config = dict(
    hidden_size=160,
    d_expert=112,
    hidden_act='squared_relu',
    router_score='sigmoid',
    routed_scale=1.0,
    balance_bias=True,
    lr_router=0.000829,
    vocab_size=8192,
    norm='rmsnorm',
    norm_eps=1e-06,
    tie_word_embeddings=False,
    optimizer='muon_variant',
    learning_rate=0.00684,
    dataset='wikipedia_en',
)
Below are experts of layer 8 (counted from 0) of a mixture-of-experts language model. Rows are named router (the router's row for the expert), up (a neuron's input weights, with its number) and show model dimensions 0-159. Each number is 500 + 40 x the weight over its row's rms, rounded and kept within 0 to 999. Numbers have three digits each.
Before each expert's rows: "gets" lists some tokens that make up at least twice as much of what it gets as of all text; "mostly gets" lists some tokens that are sent to it at least half of the time. This comes from a sample of Wikipedia text that the model never trained on. Tokens count by the router's weight.

# expert 51
gets: " 3", "2", "5", "3", " two", " 2"
mostly gets: " two", " three", " four", " five", " several", " 50"
router:564484483512465502514460463469499491482436439458484508536431409479515563435456565485495428501398588485508531474504538552525484488500436519491486484538494491587547488448521477481469483500517508476435546536421436473489493529508599460502541524583522469502499500485606498570548551425494470494490517514508495503451524471555506482471427566528482583504518498529447530540556575480502487473529516457502497543502472488484468506474479497457527566477508583536527524567473589526484478496484507
up0:489462472551472473485427462571491561560508464422487523526471519512538471498459579444490478421508538425553505495481549468555505541435433440508459453516468501511522501483475560482422427445512544423487456527443505592482470536552481474482504483484482476566561472491562524514503474472560507505533488462459546520566488498503472514520524496466520528534589527480510508509405530550519440491502546492520484495562561528429449427577497482467471468521514511492582531460521521505499510548475566
up1:554496558464465594523458451589533486511520501533518476555561445479557504500492514493487458513553595526516495441469552596524547523466528490487470489515520463549529548483489517466525466434559509542482557466546554522438540428496545456483452488521478529449563504489501492488536483501468458472532497533485497431523496540523553488502586476471416496535541499579531468498584454483528492393520566511497440532509534473437552495466550534577521509465489546475509501469508517435463510506435456
up2:480484496476501471505515503464569541495482514477553539522535499564477442492460566497429527474486543463449482550473495428562478610504530569450456523549484506558449498394567535520549568521542527497515494538536465482530473539522474475499508472489497529419494431494427509492560552528507498483493546550540442512486515467498494495514409447537475482473567504549554486465521450512519462520532591512424454554459547463509461502438514503513568545449461502460457565498525515446494566549454490
up3:510475536535476490476502493514516535449401496461489472455531531494561539492524551485466520502509465524483493442495480489534575465531453554527513551589505476464505429476490526489510475471494507458512568480470542451528502554453462545459483532492414504536569551504461531469517514495470485488467473413556463442553551505548503542474526454501570508510544556483577492450434527518467550542517471502481454481466432489508488504488522459564436530505560531626458569542438577439500475498589468
up4:478506506513507428453479474543435529542517496520467492544495508546453453508487497439559579489548440548474448519506508466522484533529547501454507498568427517579448419545517505480456503596520483533476520516561498480560500483541555507498493504554432551413576501533535581446500432534458500502543534455437541471536570448516537530487509471506438494556450471475464479540487391469550515471515472486467506462458523466613471459540457457505478445468493510507510523529470521537504552506515511
up5:509549516439577467490438515507529493433500509529585424464522502428490469461509456536526508465485542487463477528527526535459528497476521456462561458474473470488516501497483459549529401492453564475458494513468462449537464489535577415510478526456526555563509425507454498480511515526443526497510519471510553460529513492554595550512478574511464514490546499482516525490556541476486510608472557503458478508463467457515505532526505549461509480429547412517506543474503576516550486505619440
up6:471494509503430460539549485557485519526543502510521497480440522571505503539422489524516461466529475547563546583427456470471523472447461458516493485534526467474514468545491484497412537460484504465493514405516521495452555459494489512432516553585418458445502551489522538525531536531476495472567494490485494454565473531525495490496522444479436564505411458489482531456537501426432483450565448463571446561574501545530460486527541532534534516532480506506532526477472480565492483514405543
up7:549542516531555475469495518402503449501506471527481500523453491503474466487563528486556513484548543456394443451561567566493477505499542476496533456561482504485563502468519476465654508512556470499525426487513568404483463481521484428441428572447465515427486494507476469483514486483538519554508485491487482524448479575479469493499508502552527552481508592490474489505453483473515506547567479559480504464464440497571559515463515473501458563447495533462502486541464550496498512505526529
up8:448471504533521487439463542573507520491440528488467522546499557478540514476512570507479460574497527476432538522475544484490504468429482395512492515475465547508485523496550446514494522539456482478550548469519511527519536475435500498491494538527513505444466511519518499498409470457592488478528485512496433477565488481526518534516498436476503512497479427495469534628462513434463435523443424505481578471487523595442478534500485463511398534457539521455507605467475459479491534469463556
up9:464431511516503495524466555514531478582520481456446523514556472460472570492543546524435476522461454493549606544520529550500493519457439491488432456453528501526573506566488474435516522541447472459499454544448524532488445547483426473499468493514502523430500461546492470472444500492549486508504545550508526479436534441579482517507511453512460463478509505475507545533541499536475476523524506522452561419521540577506473526473519521542460538541478583453461582554513598460511429464558512
up10:528539487477525452563405520531552512536489458485558474591436530466561466504508456498486500522567551541506535462488459489508532457530390550489501520527525488526525516542522444480526535485570484532457504531504507573456451520432497484523489491445524512507514463599556528448504511497475423506508520562444442525479662536484491504510480492578468561532537466498526540478526551554539497525543490498533476518473452542495466516574509493515506440422507572439479532537460530516499489530495499
up11:508582497488562504456469426506463471481508492461530464519520468562574514447500542467504519553441545509489477435502571517541467534511517480467536517496480528528547491451513482494536457609563461487477527577554471535485499497525519526553511560550522546415458525545574577486622467469448485511510526480490551428499560483596511517543503489511487491546557495442521524457470525509543510463527539537466505500516531567435532525498518506505543457466503492510507417465616502500531482523446476
up12:494490478485477458526494438465590531457532554524557509527488442471470661541423475461518517446548478526481483568451472522523427526486483546543466527542457444512525462498536471515508459501516509497612515446437517507454519518464541420477584499530531476471494568448488423467496510483535486441457496463521412450473456496461506534526466510585508514549540473484514523454530515437481515519520491445480532571476532477531444551544457465473491520428505492498520499533469512529517514524494567
up13:453514463510527455502511506490492486463468503497518566530485520496522564549603459566533595525488504513442513537450458528462495492536508423526440474522542510423561511486483504467503540543557497478534518510461481421548506450524519495492520511557439462465442566484526558532441464523531553453525476547467436505534478377505482543545524554518513490542449415534406525458484484494529477554506467524524498476528461517516523420470469485545453465481528502462538478449560414520430523440480497
up14:489433504476522527513503542564443516532476521482521500525392471517554538487514556431510510478564412465478504442571597478463515437544535491498500499472527543572437483468553495508539553442460491506446556532581471501522499476479507386492513517508461462493544425452487495446489614464583518529450476548470449487530503493553549551500459514565474523508477487500485534469550537534522462581533497472552450500476480461532476476493467505520484537472476551449463544509459530453494520547468483
up15:514513568464526524519594438545542485556433466530538526467524553451472466499563502506509411410531462503542506477511495446496466402474546484546531515429557484462408543555492473474479445471468521558437532527480473449525460526485498519495513538535441510434495550482448444528500571464506500451528565533589531512522451461524478484474583553494482492489504447526426482574496567492506426490489538464520473549492525569521512514454548560492500529463458495470504527508448499503475505463529468
up16:544551467521540483549489540399478563484449515508539493406504496476505451476461529496467537587470550452518419403449488505534448494455571503511516482524508485482500468512552526485552492529498432488506437496489496450459529511516537512432544530517495464532502497536543466517509500508421448526421533532480526536485494442499511468493477522524470554491519571548466500387557654487541539504504471489512477463460464523473542503538493478481535464418490518478473548568480491482422455456495472
up17:545480545541418498482495493506487541540520511487617524474467469468551537492433457490561513538531382541502370535514501520503500520516445530481480569525513553567592478570493513540477459456464512510460506468480560492451484495549494506491536512539468531521556538575545464454550556532516509522536544522513514463529520506493448541452464513441485491446545469520479524507477447440504462525464469487530472442510534504488485493448468581465455509463483520398476454438474482578471502513520563
up18:479486467522470457555530512501532561421471493495508488511460540483547516489453504476475421471533507528501513453479556488470510469470455460509513490486601549562549576403484449463488499522550531529498537503520422490500556482546453454491497552540484438518505429565539510479611561495578491577504546528545475466518427454579458518516506406486491549534483433552538525492494522557490507531486493500521474474501543554461482503458540553530463442480554520485491500492499417514541504413548512
up19:502506482554446511490540528500415487452468466460492481541445434519375513547487499503507465499466567507472529493479500497537460512480541532525517536408444505500483502435529434495487455474497501506457487562450465489551553477542557467489600535514459496501534561389541549545501426379496505482450451491457483488534537437537550471493535502445530545482516486526469520525471508531529495515583457512508487574531499508472473547510470576511473531585480590477531489491469465463498521510445522
up20:518501488482455452552501513494507564510412469559400493484453525466510531531522452485479493486518543510476551381530413466494445462519504519504555470548524520473452494496518428452475519517508527531463516582491559475470516506536497506577425505525441418535533512476555517529562500443448444484512528458531480471532533483529487537534524458504570562527486469431469436439400562487547500547473509479460524465458524483522442531498519567527497492515462557515479470471470531471429489460585518
up21:537526481534529572463607480528464499488489471532516547503436497498523530498465529519522515506419518557464526453505432466519480460465540459542508481473570526507496483571496491537444523475472419441499514550539462506509454486493484572477536511489405555577467491533497484491498485509564490607508425529553424453487560525447587518495557565506535489502542455567573505501469471441497474483538448490479461454431532480468572482462498544519466488540468544464500473540499470528521536558447552
up22:506511512534497528427469533522483489541530511512473514582474478439435480496464552481458481456459553518530566519427446516489517595538532514450466453501503507499513536534545470504513411548530447518542520444464463479438452497457496524522445461554478508499414505514483458490484524436528437481447500578440479491519613539542534480499451489447553466496569451539470544484549555518454508535526493457505456496524497517520491475505528524525555561445477574493576468531442478527500535594576535
up23:488485475499497579543515518545454453525535495520487452475525508545518492473532465537531489518442520522550451456540485478524517486432564453523513503407537413412500540483530527552516527503499549458462504470438490540545494460508482527472550453487449481433439458501553498505481413565518462508518468458493501492435583430609583504490470474554487476495474536441423509550509498502514500574557486425461450511538545474488530473466518442484481556466445561445536494500523548540513515493427538
up24:547504480487517541433519559546551521543622472530522561475531464516546522452490498532526442532469496491424585460472434532554469581517396464435572475531448511551516560465518507536581431504480476550508508507445482489489536560475471511524528469510556447513481502491530548487431522426535488519526558508516477506476502432410536485454435480485417464466479514495522494470484489513556517515463481497521462521485482537526490449542476535523535522438587499478527449550490520468537453542516475
up25:545485499458557548504466572552520425478525512461533545456485458500461472462524444482497506452451514513478550548555538483494479433486485559454456553481524429502504497467560502548565491522444487512530525429503480495531476446475578562457508516496459532502524445486468432442426458517502551526486573535462548464542529480469476452517478468524521468503473481469533516536611463534395510503476552537559578533437463523520500546513529517488503456506538562550510564470503413505538451477495422
up26:483492484539566459473450506485518470532509486438458487591490505443510543528462520458541554502512619499487473518546549501459479471486509519524497507536554441552514505526512473473526532464539483466596503470432483554496576533480503524582488519536462466516511436480459489482445481475474503514519560479435464473472490528510531466493484550443483529573550418564529530505507542542528499551525474509425468548524468513553577537503529519466562394484448530464511536483513609547484496522590552

# expert 52
gets: ":", " (", ")", " /", "°", "0"
mostly gets: "″", " ft", "°", " cm", "′", " lb"
router:511450513512475500517511483543510482465540491518520498578407418525552563485496539498478407469412465446520530520471480482500528462497476567527494506524541530548556480463526513505525525593511471498514534501522445517467491511510516486514579590471482428462464538539488468511459500404485508515491540493469509577493512514432505508521451481486485523509522457480495506501509578478574505535574477447480544653511535516516570539518557470439522590555449490535509520526507469510446486416505487
up0:481504475522474527499396475546511475442584540497478509486441568493516473463544542588512466486517444489561455460538510487498501532555487494503487506566543527445447469504528559453451498419535538522466516609481532454521476453438485516497586513498521526482401461487513423494499456488520572510531491496490539555451595505486497465542547489460577517469530482492486535501467488434486419423544525485527527506502468508467548475448519426539514531514459523526541492588461481566516487458523509
up1:544536465542500526501474541481563520487578503518503527556498470464550531476486486430509471494478494482538497440461539494499503352493620544459474530509519549476532536468551531511493460556427475529532509570525485498429532518519493459469472452576582477496519460530500510487536485448549514437524522462426470509462499430476571449505533488460453459508504442505426526542485472528494530528486483492521495536477537504551417524501517587543440520480439463450561477492546520550463442455554493
up2:522565531459463472572470576475499505559445496501498466558475512498475527476560475446450506530528455536506519395511546538502524429417505536495484545499514465578497476532551466517423581521456510435470450541598473551494534531524539495471518542469497502494486562521509522532459474517528465521476500504478533546524573533504513495559488433531526450482514480460514485511456494572494476630506505552497530561579536452512594532486569512451464507476508455513503553484517472503453559559490464
up3:517449505562495486506500412545502575421534469551504498469481523517475500578408520482535471491521490478521505462494454452440424559490484518558485470477547551495461563405488566489476487554558494441569445538544407485466515435540463499443505486519452469504485512471580545442544512487561457548516558440538497512461500419501526547517528510485544461507530444539491497551477507541505563450550466492540487480484549501540514478443514555503497497500489501480488455466454500552480413415509485
up4:516518497467486505491533522543442560504508490435534524490444566489521517529402496453538556490446463524544517528540495566543480456498485529490501545469502470475443536507500570546476538552511493403555478577525534437464473510498550528553501497473476548419476513477495534575480508547501519486429460566492415557437479488489510437491478500526563455593465493489447582482452463475514469554449499532545547493570511449529521540470491451488503515493542557432538468557522499569548510443452528
up5:445418544490479394438555481519538517441502579474487430590509457456526534499568508524496497514513436473505513493515435533522544507508553486538474571524467497584501571518476485467541561537551449505498468509498514469573501473572470480462553543532432475524513484523561513532420497544517507494498516480546528505519626473511529470520425455519555458560532492516462509539545496490515487445512527477493565459491491497418568523440421518487498450513463486491471565535525501492499452470478524
up6:457503541455537506547535515483420501412501484556513489544504463469449517466531456493500508554526588593535404480517474485487501499416514491513546407428512467496441484490455526533464448453500501520535477422543502417531457469538466561528514493541574497519491512526533504480429445445494396570538547461480494477558509504542491484529540465474471506484516514538474530521513600471478515564507481483481580571511563476461463506467515438505493470539469501543528550573512501519544468503476480
up7:467461487446537455533461548504472544501471525486490581473524486559464507505478463497510499505538485414561521468526489521496473517602514451486543499538511454491525527520495484531600476482422446443547476492609457561496471516478512535549524589551452503524547621563470487421489532492517525510565517464510446517468531485446511492484485541501516608545464510468523444526520482466535481455531432488499495531406523479505533562505559489530496520507419464455511528539500472506475487462500418
up8:487492504475461507404515444521519500486531452511472520466466478529525492469546463516444507529476496534498449545450434534489501501464567476449541411503470513475540511515600473500563412534568429572426495567553465512494495536522516520490505477536503453478432494418438532483506562486517521509412477555554548445478492431498471503514551482466452493462526541487396542467491547585523489496501449530513493513469481457542555535519536539459498574463497535472493465507470510464517469432535417
up9:510495431452533497514463501541463545575474447527510514513580444572542537468431518543482563517527565432534400493456409540569486522491466527512537493537501537449528456485541571517490504475437517529493484459485437546507481520512475466496521487504552493479492523408512504453504491536563500505502541498499609476399463439486543551495494477551464505488491544429520548497447503450473514508542545508544618506456570497510486481509449484480552452523441536465518484480512496516483527488560444
up10:529496463513488538520499552453456508488474502557507538514515429524487529501515504546497460553548507485462538499492556409528521512486525591499524481536447483549484508469565447474439549408463504513452500410574451502471431505507495402566492473531506511459528448511561418440485478440510448478523563469487532524501605517472517484509437496519437428562492462554481525472547456480527451511561519441545436530498545481534485546504505529519531523562500492546491479526523524509500418494406510
up11:494549543471376500551463462475492495463439488527506468532507459511467526454453568515522548472566506488440477488484560464530433557530438525503510497513463484547491439442504459535495455648523488475504473517475436466443449524511513422561422513514516527554469505557521538518477492477542598453527485466527494469508470472519519516470572480444530507526531496552521424572464469509536468506524556528491476462527520517411541540491481501525553494479508491553440452531481441472524436464504534
up12:495491488560470526456565546516504486547481518524528565530495516482553550506535468471436459495491505478440521492557421505593478455535493500531504474451564488603519469422553444558523436520518554478466472512456462545494565462464506462491515454509502536432402601536519481537490530459531459557559500487560476547493516479506567501472545452455514493534493583476492471529525496513476548426536456425564509459492496541490539433534537498492527523462482567541539511506504496559441527506447539
up13:548556508546533484485438514562494475453532501538500491506562444498518499497488511474501574534476399482454575523429496524507612517542515579498492469525440572544495538538516520533509477573545528478457514495520523441460510453467549484482491541608556465531586471550521415515486446479488527501449493477527382567509536531492508503535504521468550481484492419527466459595546536447458476470515520522495532501449506539499500474527512476530454472510460541540503465536491472538534499424476474
up14:472533508495495543508524500518473478444508509518503529507497430463520522437436488517488501421475489460555520461459429578552500517469484507509498535508553463520487479539557496534529528476548540453571533517440481432473469512467573458459564496421477511503430430496405450486509438548413466438540529594495506548485481525447549512530464520543545566475517441462476474483552605539543545503532504504508499506449494436531508517492526471508451531502512590495546513515490542531445531417494558
up15:516483484510509521533440457470515507497485507508518512449494439550498512472498477454495425472483436543506467473440520537443569472541525444541422530558514516476544487554490511466488463521553543421518496568508449551459509443463479453450495481485524560469505517535541483509507446440529482503412544496502474498487506513464555492504442581571490473538510419532450471604493467446484494501514390482514467485564451539521588458478540474463427464553590440447542512496547486492507505512440534
up16:491479458512441520453450498462528448525462492494487504536450557531478507456483587489458545585526461447482548543533520428447478528514492482519462453502539360469542539474453477521517477526508436472509552543508483600513540499527564491491546472496513397533536487508442521503506481458538473494485487485508528522471547478560461501495475417542457546524512434478554499529453455531479426540425421463419511533469479559463537543504523526558487513525471436425520482468450469491541504465485530
up17:460510564501465423529501482491512438496474496487492580427472501549533572468532547467510525475524484488570448484545585488559528445545451514565514512537465483442449440546523456449490481585493512514435527475461527517439500447455481497501456537482538498436454495516476555447406498555509504541500495487587480508478523510493559504493547574560473559568513485488522528495582490559496505538575487545472508488466522470454480523505472458465518516436540443481495444500440423509573494570505503
up18:572460526458403549400542528546445509529530493524497474500442490488535520529554478551453484559463465468493500424592449422535565502466505484476505517530492502488453484472514486463481496489508478525489538511413444516455534509476477518427505504509529463521435543442486478488561420491510512475546621542507526541533589444546564513481472532437483529519558478547526528523480483569551490529541479490498538499582516539484528487513462524483450443473454529546433510518578473480527493451505516
up19:528500512495456402460493381495488480522578535499484470574512488530499533550516476476515515470447548614512472518496484455562485490488455462584483463550500519468556431493454523522522436545470502495582520501496461584457540559555465514501537536465484500465522520461458492485523484454493506450501414454474512528425509460518471483522477608561498396536483543489496514601471523472498550509498523490526461497468533560502522455488553509503466569508477560576492491486475462479546526531513503
up20:483492474551535446537504519534551516533474505504510527509571516548449504511543564556407455514505510494466387450490535530478491485418501557534544552566440539546525502512501498424498505474506517511477564470446551525456432485512500561491544510486430502536526421516496442438463477506473493528475500531481510543507520488471458596445564513461610476507484494562474498512461530481478518490517511439506477565573448451551506523449540428489438500521478482545509592519517525517565529448511451
up21:488523522506438525528455559485587481470372484461470510466512527529604582464507519523487470526494482480583587514466561491465539498515566499516524477519518500455537471583453446484494441516571449510554511436545489500495587539455511428553473545462520504533520518549475510461405512501464513496468551534460502520508533514505460546449424446425488489550451459507518466545537535505495565572519462515507544534466523552488515519531470499517535554532572491559507497480520495491486504557522463
up22:457481506439496489497477448527492540507525466469494487568520521477505546539483516470546516496474492418426552475511422536587494531540468558538523508463511582516503494492373460473477535460493527516448446521517433535565441569439568560464543495570471556488396540493459506483477499517452509473442453451489484503532541444543499479480586489534475528550485460516460479504556516547529442524589514482485542554549542507500527485542478526485493537492561473440460439525455547496500455533509474
up23:488473494546476548508561394571499373458472457516532458500535460494476484483478518452511470536448450430496472526487521486528468447420548511499483473489508564517526480491466434469580515524547496532420517487510481544476535478500487479469478531522509502509444553511487435526532450543496459483537491516547480492554526539516445558472541457409533480518501442487462542558425467475543547447485512459423543491603579514502424506533499482492511538470437454508478510501441513516425508515571471
up24:475431473471510588491427538517486536508530475465484470495451497499514479496500515519526474519543503490458429534403550526525477466522541493487620449489502452412520616522498478500565536549461481541470518492454474559478506506553543422494572473473503520576507504543503518537551519440528478474520510517503457528526453429519520499464499496505551572536498531456578481441550510488581595524581565517532534492516475500495483490430530481500512559538441497460488493484473529417495552533529477
up25:454448566559480572521482562527529468506493534500468522452488484523511519512536517588492488467494596419453469575415459483505497557517534504475485487508469568485451447492510551445468514555491391532576537536508473504482500507517544518468518492551409493504486524492524566518481506524545462556547499488477416480494584493504500509468487580460505486481541508503462503469527460497520566420513514442451451552446504466563431454523442573523541503517490504562555517477438514516549479533549500
up26:558496436465477498459508487439516592496496483494412541531517484481542516528533528489522494513525496436520541547514513492475499520451565510505500512553487476529546506478454449516473483545486452435495507490497497546513511432492477492511539601463455481473542419475491519498543557426567517566459600535537514526597471586462446535483490513517550435519478563484500493568558601493476521525524485488483485563523465491424527516497491547429464512443454488506489447448553536526403540476502541

# expert 61
gets: ".", "–", "19", " 18", ",", ":"
mostly gets: " .", "197", " 186", "′", " 188", " £"
router:476492515557448572512499500486618506505455502511496476561499418482590537410439533555526452506473568470515539523582440530540473509424447519418494548460522543531480509485502487502545533543585410508507412516471490498536452450522514439521535502476465513474503529480416447584527512426456498468521499525474485480521491518549469529541501547546541491551512489496417498491465550497572479542478453511500442553490505580521507475507484507507493559513464491545539483554505538518469484515462524
up0:508516519503473561531473526518435435498510536489530530528508417484447476434491493550485481480470492526536499532530535536472473455488534415412466499538533456558416501424566464503470438555552445549584514435518472541494557502446502499445582506551432482499438491485561492487463508488523454481523397441499522500576486570451507459467547519508476533525466477494455512568515558381536527546515497472526514483531441473440450432497449500511502508461563508484474494505504462507489485517495507
up1:534533439493458493510478488525533539454522442532426525479458465527496541405510422474477543550514565564575498463511503519520502572490460474508485527477560505509448513482549482492587556491554408524500501510492441517485509500473477561553527471481474442549490542528539420556563479514498499557518463608501422496548506446433492466505497424567458513488537500557496516513546551544473462535524500549477538491486461566544520582501489482492496566490425480502499442549527526524445484523439498
up2:503513485466432482530487486524478521446488483494509405551500470474473457403466506421489511536472530519491520456531449560510461517481460493530551556460460539573487502450533523597444505396510528507484474414507494558535467530522483556577506552525481536554480473517510504455515515463444590532477508532522381450472436557560548430550499515532521530584543544485530482491508510481471471486550492525472510472477463412513542557549496442543480493449517513459494506538533499491488541521547516
up3:480465471484465518507508435476462547507590551506477507562552484488492458556536524579509438458530552530449521537534479492548503509479501454505530480483477540501468525574536474520517553591523400431471427534529474511476497460484463477608605512476525483527497524495486516600533460590551465467549485536544526443542506490501466458524518471520486502515443507515487467530508558582548503481520479495490461499481504536521492554489510480482539478520601487501564517478516494546524611556490428
up4:518467467526540550542538458600449506456488624408485434499481469544501505473480506534521458501484482490482498452545551509538474424533477492471429490479491467478497435503514438511502507469467496434454426483476491567495499524585473512588577451497458494464541494453461563536552469475496480513491515577510535416530535448530507591515499535488473516489555430510509439491563506472482493483457460489581470545546488584495517524493502449515446499494482484444465523542542476509553442465490519
up5:540513500505500518523461477431513517474497511448588452499520540463556438446440457542522423450468476538535469514512521563483498562449610451479494488490519558495464477481526505462604577541607435588491452480514569537442507514517487447507474474495541503521497476460446479504540509440570522449505507517515567482473543444531501558538536443566575453490463545511508433488487520547538579486443523543501490505480516468478513404475468509492548508542466483525472507538513506518487469512516526
up6:500480510527509535563536440531521447469504471532550509565485510565503448437499509483499523479506526526542473472464522475453533526455522503482489476487497533547492479547389501474502475560497519476509450469497466435496597539491509501533518524571523429501475539449494529520448455502399506504457482558515522506456615537434512472514548489559497582443501516401477439570506467510498506513495520503498491446549483520398497469433447493540553475474469528466527455552529511403481558467424480
up7:449468546602499443514482474490504467439519505516527483481486454512525518460457467508579501536391443497533536467553487498484435504476497484486527452504503466471522463473548475409474507488526535486464541521493436458535522487460532568560464497470445542486499585580411461474580559556532505464508456501473492484482503444521544481482439534510501493420483460538444489513505591541558491536445490465473461506486450508499487547481459484565580535490526496424434473466494451420440514523487472
up8:497459445516487465452492470403510512513517523525575438483465505482548465430567502559594519498520427480507504472446536453524534434511489431426518526518519479528565526451483491468531556431479524510491481483426452496557596493504529460512421534468523428495438557529516502476518469454450473506464525519463549468421511560512551560420477487509486544525516454469472535569443554487517493471529462522500452483523467558475555501467454550486550408539464496502508542520493540514545473464475504
up9:560524518468517546405469539434480510451494593522479517424574492473514455478476499525536467543495459461519498531502512507466460467563544495517530514509510535478524513396473453580410552472479455518443476506507514525553529489503497484418505517564521456570481537500453532449541527495448479444532520414508542490488519452454526523529549515470463554491483562546534549571545502505421483483538551464501530602498502455523548564558490520438507498522495575568519478521458484454500487524526451
up10:458520532459508509525437519524478515572514484384476520512435503453533505566523495456480417524512568488494520455566403522470526530529439422552473476558444539530506483545520456434538530524516516529511444469546445499471527547513454465482585528464519478526538456485472449485503517420510489457583595504502497498555556494517474521474504459527474436440506442478519512437508514518480529502465553418474464475501539582513523560434494547554502538512496496470515509497499533580561487496540480
up11:521516523553531516506576442525486551474498538469520487540448470530569598518534437432549480547505505476503450454475474491461486391491470482557530557507462464506569469584484420446483528546431469481513466481484521430603480460525498482538534486433507444481503549533439453500483526477525494523522485503486476528458547511478578494539546500479542512536492442513436491551542519467459562512498492554457429426442513523526486531515525520487464482510436441543545477541465489532600532476499482
up12:507490523529497616494418481480530470479463523502568501506488507498501488440473394497489590451464474557552482528453525513440468494463449472510525513499496470447468482537492546495480519563469481396452572510444484475536521409506474540519485533565509486507476440554468454490524517427478555473502511530498521544506491526500430526496590495523453516495484448554518496432520445601410536441502509454435517576482539527484465506449457488446472478476471521472482458519457518439495443467499529
up13:501489478510486458514488498479506617496518489462526555466514397501514505520474439466564539535505531412407516454496487593533486454546482486452500445471452537517498533539487496473526522498552484404499519480562516416511426536541426413491544518478473576467491542589440464493449476495518505508518460568535463479503473507447496446455492521534510536461523536538467531492588573492493509514471461542456512504485411468484473466503555424470466458455486506452492516503509479490525544509431510
up14:484503480446522546509517489476456462471532517531539492508478532497600547487444471487525601470545512425514489480457570556562494524434487536497462437499523478565539450502453372444524442607487503506509502534452506520554446541533565523562500576493518494524462492477561512473493453522538505568472578478457462606511542510544490537504477465509491483565435543521501537520532481533535495547553497473557509492444501527536468470500441530484527537437531458543464537505519533514454471544473492
up15:437483468511475506466514536539516508446533530506474544501530493422579578461501571478570435490508574530487488526472474512504439431442506520471558538545488577484511475552439528476484539530542550516456475566467468452498495423514570522522458477466567514501541434491501459473477512492521492517457441527530444506506502447529430502531489491472524551534533491472397505541355450465542551524491492485495527513492484518404471509493548435528519482484495470485456427567525468467524452469511473
up16:468499423561502572529481615512431537530515477401455489545451524503513461514508486585499457488475492464529561483482449522594462524516500536474438507497503557510477485508513505489520483470516507520506467542478483521491515452519518527431531509479536448461426493523467530517512444470478523587523498510484451548498519501487491434467503498483426421479521513574449479537521431516551599554533420497430491519526447531501427477551551494491543486475535470532520513537423467459440461593487513
up17:503530494480410453494450475516553501448512470460524468455496579485529487527493527535387531488478580470495536493527449553550553449512477540504520524522565554521496525501503511434546580486557448550529516532482547503440506503495533443487444475454486463535522511460504439574479560461496571498535459502449456486489538517559444530433509528500539508453450485507447476599487537499589535487422470489460478475588461515461475502507531417448507476467509481519531451527575462498482490483427502
up18:459501493497501532520493506542520516540484507472568536540481519531473480501485444494564476459465508498537517471606550450518519518506497465536435517475470581546460363506563568537424539459548504515552429474476497516445482394519495530504519524542498529575508500537511538484501512483606492491577480535532447453492543485498457521496557483446510519499549479453473574505455421530511507458522514492508478539439515552509481534525491511562529463570482509496540481528454552577430465546462432
up19:546477499547511523441447442459536564509507507508492557460487441495470434453474553471504564485504454369486450577568426422505462527480503526503568495542458467497561562465546508490489534485467532565505484505480497601522474555517531482495542548555444450446411539503480486559569500489502488462508478525573572532528530479540521529464505526478538495517505486473494535550487509484514458479450483462500451529501477512497517495509505528537449530527537518607489563558438522571527472520432482
up20:505507512472501438555568477477565500519527452476523460541436575559523511539497478501458379485502478465359619600570453487484530529498461385528494517450502522540530446529512500495452533520488543476447448511463556527430515519554483484524527456462477443505505503541525443514434513559547522535524536520532492450545485482549517508502518484513477473535532523517491430483512480496478513439492582488531571515523495483495476499455475543538512526513497502537546501483434475549460480544470534
up21:479499433500475529486460474485462503488461438492450584437472479556517581489575517505518539503419473549508496518503553518489467536498478525472516490567534539499550449463441420463483467512556521534474560534534499493523483517403464526461513602460523504500455466504548436510458450533443533530511498465521532560568474515488536481569456556520515461445537535488509515507423473491475477507545483511454486506542554417501459499499501516481463470481482427555547564537547544545479626557540496
up22:481464451477481476511490545493468552521435629507567446534578519471537470463539566629455495542490469477440492544537525446467490487438490467509446482495511576487497445482475489516515465458421488486494480523532483464547529503491471472430489518506465488553505595494463439538502463477511571424521531480463508498510502529506580466515526468462484450524549497523527539494495474490462538594492565464472532502527493462520418434509488484444496448521443492426415488497493492515535479432495460
up23:527462494453526489566451567509542557475555541401509524488534566455499497533484521475489489496518542458478430485441478465441473441581410443449482489554528544495570495521502596554490454432522478463491514466475559440514530545452523511472512541491511506490552525510524496521575438494530481510507509500496501487428524469555480523502490439531495518515589492559489494513496502541567579512468542499581492496513528532440489461541461429536438479470479476506473516564459496521479585509468600
up24:517505507476487439430501448449522457536536452509496483456501513512606512507461528505527512508418513502524473493501528492519446627533465510501512574514501566510530499582537462545553490472481525525453486601499503446466501527532458510580499503484533529544539550546484487517542521498422483512537514467491397417505501578497505532500523431489580482554515472450509456513544510408499497578525541497523540578514526513443470492486454580495502544498501487423489521536512459519487528507591525
up25:483532453512534562539478449457535479603488505601491527548529410507484487488478447446512440480511440528522522454466494568460502595444569508483497469477511524500494544470458521477505507468548461526584490514463507469447529469464480494488510464511502497396514504379493486526529495525505487538494519539465556452490458500428516514483543526524552451504482489496445561468472508512564481493503472445536466517592578563549492435418451494516494522497471498489541468471535545560482504461556427
up26:453562523554567476493470482552551454547505510594527471497475567556538435546459441430418517511539521517531445517481512501437463473482487473441531484505554537438535489459447512464462520492495491540515431437479515450600492484453484484517533466468461433516479566518460497524548430506477400489484569389404550486523432529490520516530518475477509520553497455511538525546519509477524510557488540471496494540512458550491494494540561524506433473503497499576535486498511527527435492485517548